{
  "num_hidden_layers": 14,
  "hidden_size": 192,
  "n_experts": 64,
  "experts_per_token": 4,
  "d_expert": 128,
  "d_shared_expert": 128,
  "hidden_act": "squared_relu",
  "moe_layers": [1, 3, 5, 7, 9, 11, 13],
  "router_score": "softmax",
  "normalize_top_k": true,
  "routed_scale": 1.0,
  "balance_loss": 0.00338,
  "balance_bias": false,
  "router_noise": 0.05,
  "init_std_router": 0.0182,
  "lr_router": 0.000717,
  "vocab_size": 8192,
  "norm": "rmsnorm",
  "norm_eps": 1e-06,
  "tie_word_embeddings": false,
  "optimizer": "adamw",
  "learning_rate": 0.00181,
  "beta1": 0.95,
  "beta2": 0.99,
  "max_grad_norm": 0.5,
  "batch_tokens": 65536,
  "max_seq_len": 1024,
  "train_tokens": 422800000,
  "max_steps": 6452,
  "dataset": "wikipedia_en"
}
Below are experts of layer 7 (counted from 0) of a mixture-of-experts language model. Rows are named router (the router's row for the expert), up (a neuron's input weights, with its number), down (a neuron's output weights, with its number) and show model dimensions 0-191. Each number is 500 + 25 x the weight over its row's rms, rounded and kept within 0 to 999. Numbers have three digits each.
Before each expert's rows: "comes after" lists some tokens at least twice as common just before its tokens as in all text. This comes from a sample of Wikipedia text that the model never trained on. Tokens count by the router's weight.

# expert 59
comes after: " ", "0", ".", "-", "5", "7"
router:519486506503520502519469494472489465516508455518519479516527484533538503528502492477478531495503488534474526521482487561516507488479501473508476519532462483508510462523540487510462497477476476468448458454485457544491496484475500507519460456521477514516498535524516486516498489518445482470495472480534510503536487533506485550528451469474515499522485462476570489498508468504447515474487517532511474514551511494477504487452461475526499503493512471520477492525485500505510492525475557507500507503545516462486505531487516479522526526511485500500458532522487537520486544495507511474
up11:512467494541516513497533509509510469553517480540506464496514534515457506489528543492488515559512496505448493519490508543495493478560524475520483561481506499492467488503491450471538515543536546520501515483509473489448516494498448499529475464441511493527536504538505514492529525478558496521498479493511523494522528510460496515493526528501515541522487499502530527454480465466512494497547531498487502498492504499476526488488506497537465501488530505494474494503468491504512513508491493551541532498544514459486486483517542503484489474505538457515480505513474516466530500516502479513
down11:486477510462480517496525485490504480510505479425477509511505493507518487498532500514482506494495538486511508518474485508486454555454500491470474511503459503503515514490493507525550485516496485502514551496469523498507499518521490482482489491504495494492533520467458517478507501501511531539511487571494420518474507512505476483467497475517455452494471493513498514522522513517537451476496494466555486462497543461529470471530525542506518537495451455542560500490535459516510522519513503458463497502502496499541523501526513490450492485493492475491548507481505480493462504525487511505

# expert 47
comes after: " |", " \"", " (", "-", ":", "|"
router:491509493505503490534484483517479505538555515496540484520528537484522493507539487475464495479457511521468501437448500519511502484519487528492498494489487495508515533474497536534486459541503534533541523532494492477473537505535475499470446523539509531543469526551483508469477513513512439490506505465466492474514509505489512464499478490508496518495488528507506472510508524519518503481484542498478503487528489523482489501516481473498478515486513495456453493527509548489499525530556523474534492475534467526482496494544458550498510491532521498514474461517537498498492566495493460504
up0:487518475507485504481521506478488496523491545529465482484537470511522520495493494546504493554471497531498466547455504528494494489522486488495486519516517550495542511498542533487492496539513520525487514541440443495488511482502484488485470472515479492532497509496472511473538499482546493472509501496485485470539543519546477513467538510487555492502535503505454482503479489493516527496515498455492514451487479503508494504440506477486524507514441473481517495503506512498473518464507550529541483535503478502464475485478469468471497471497546522473497513500499532495442513460500482546
down0:489569520476500566508475458495491518479514490460489505514465502518511490481506507527486522537494497476493471534477508525491503462509544499508486523520493477488482489502495524531525478492482506507512491469456540499475485507486507486541506462476513482496434492512520522481533506545519515468462520489467511491516552483502516507495490496457447472511471492546530496470521480469548493463489465518492479499471529519474460507529487500513524510483545528491484525501491486522516502476547513551504504538503535557478509482499482519518466505430482530495523504533544520443481497516496482498

# expert 8
comes after: " ", "-", " the", " (", " \"", " a"
router:515475491483506486557505513518481511530495509480489548503449495500514463508517509444512495511524496531529490495556492510516535486490523486541497503489513466509500496488519521504500522516485495461442509493514503500525521449457486513516503515500491510511534480528484528559445511497501505456563517498529503500530529521475518496530465460544488492543526508480476493515496514487498540483462522537477480577489459488496523488502508518460537511498544513537484450511480507498506504522493555501487499483485488503481493513522506525505520503502507497527453514477528498560552493519513498442
up0:509450509496544481529506500510544485521480531499494484482510484526471482518498487516521487504514499516495465502511466519519537480528514467517517492545477494479515484477501501482507517551489497528506492531505489483497527498481510538471519518503455450523464473507471495475534481522499472495515460525449476464500468485479561516524509515511515544501502489488521513512507503532542458506546495466492424524582488510467515489559517505480475518506475505527486480520543511532504508504458483502468536465493545501538455495489489500465510483502552512494515470547480474498488478502507529494
down0:474490532467505460507528467504494522475469519478486515495463501477490464493508489495502481469528471489475507455505528495491498533504497503498508483500539485502479524441486524489491512457492476527493504556492483528517540504486531521551498486443529479517482530501453480525502433486504520486497503506510527498466510519468528505539538530456494519492510487463474511509478485501488514488515539464453492534514474493455491453509542513485513491498464525534484425492505484497505488520492503506466534533505504507522525464428480513501514492454534497540521528467509476509520500511451541501

# expert 36
comes after: " |", ",", " (", ":", " the", " of"
router:508462472513528488491500508531498527511515465528526534535453495481530466506509497503514470455506511532468523467489505480518503508502483515546508485512452480518465520470526523510452508521477542486507511528533495482508503477544490456467517509523486454476540516528489528556430492450510478494513531477519515472531535517513512470492522515511490502491529499480469498521461451508525517490484532538465452537506485499488513525477484506502514490464497510488457514455476525517457471537477534455517521482482502487504494470504480487466467510527509536502458498501523504540502522529471473514
up0:491489506519461492476495501489494492483483492461516476504478525463480572502474499530518486525501521469496503526490503496485455487538513492490515464545490511461526472507463553525553467475473505507513501519470507473514510517564514513495448507522527524504474501481471499498450511515466458506526493507458499519510493513500527508489492526522468519470492479513533515448539506509536513506505491507558541500435473489527514515508508475520516529477523530486488437537528528495481545516514523511531506493471491454533510477486530544487504448515510483490538506537495513492506501510482529543
down0:489490507469542520476526501517505500538500496512499516525512529482518503506512476486460572481496474526489475466464517481501498470502473490536436520477450525504513476480509498549474521530458527470466509483477500509479438504533493484527441481465502487508500488490486517506498500510525480452471536483531485480476475485493496469495465464525547501551515486472504484518466505472465472497513508497486477511526500537481499487492483467485484530502460446554505527441472466506510492473465467495506476504493525481489516483475505544495486540447486495506493493497519483493439500537490495507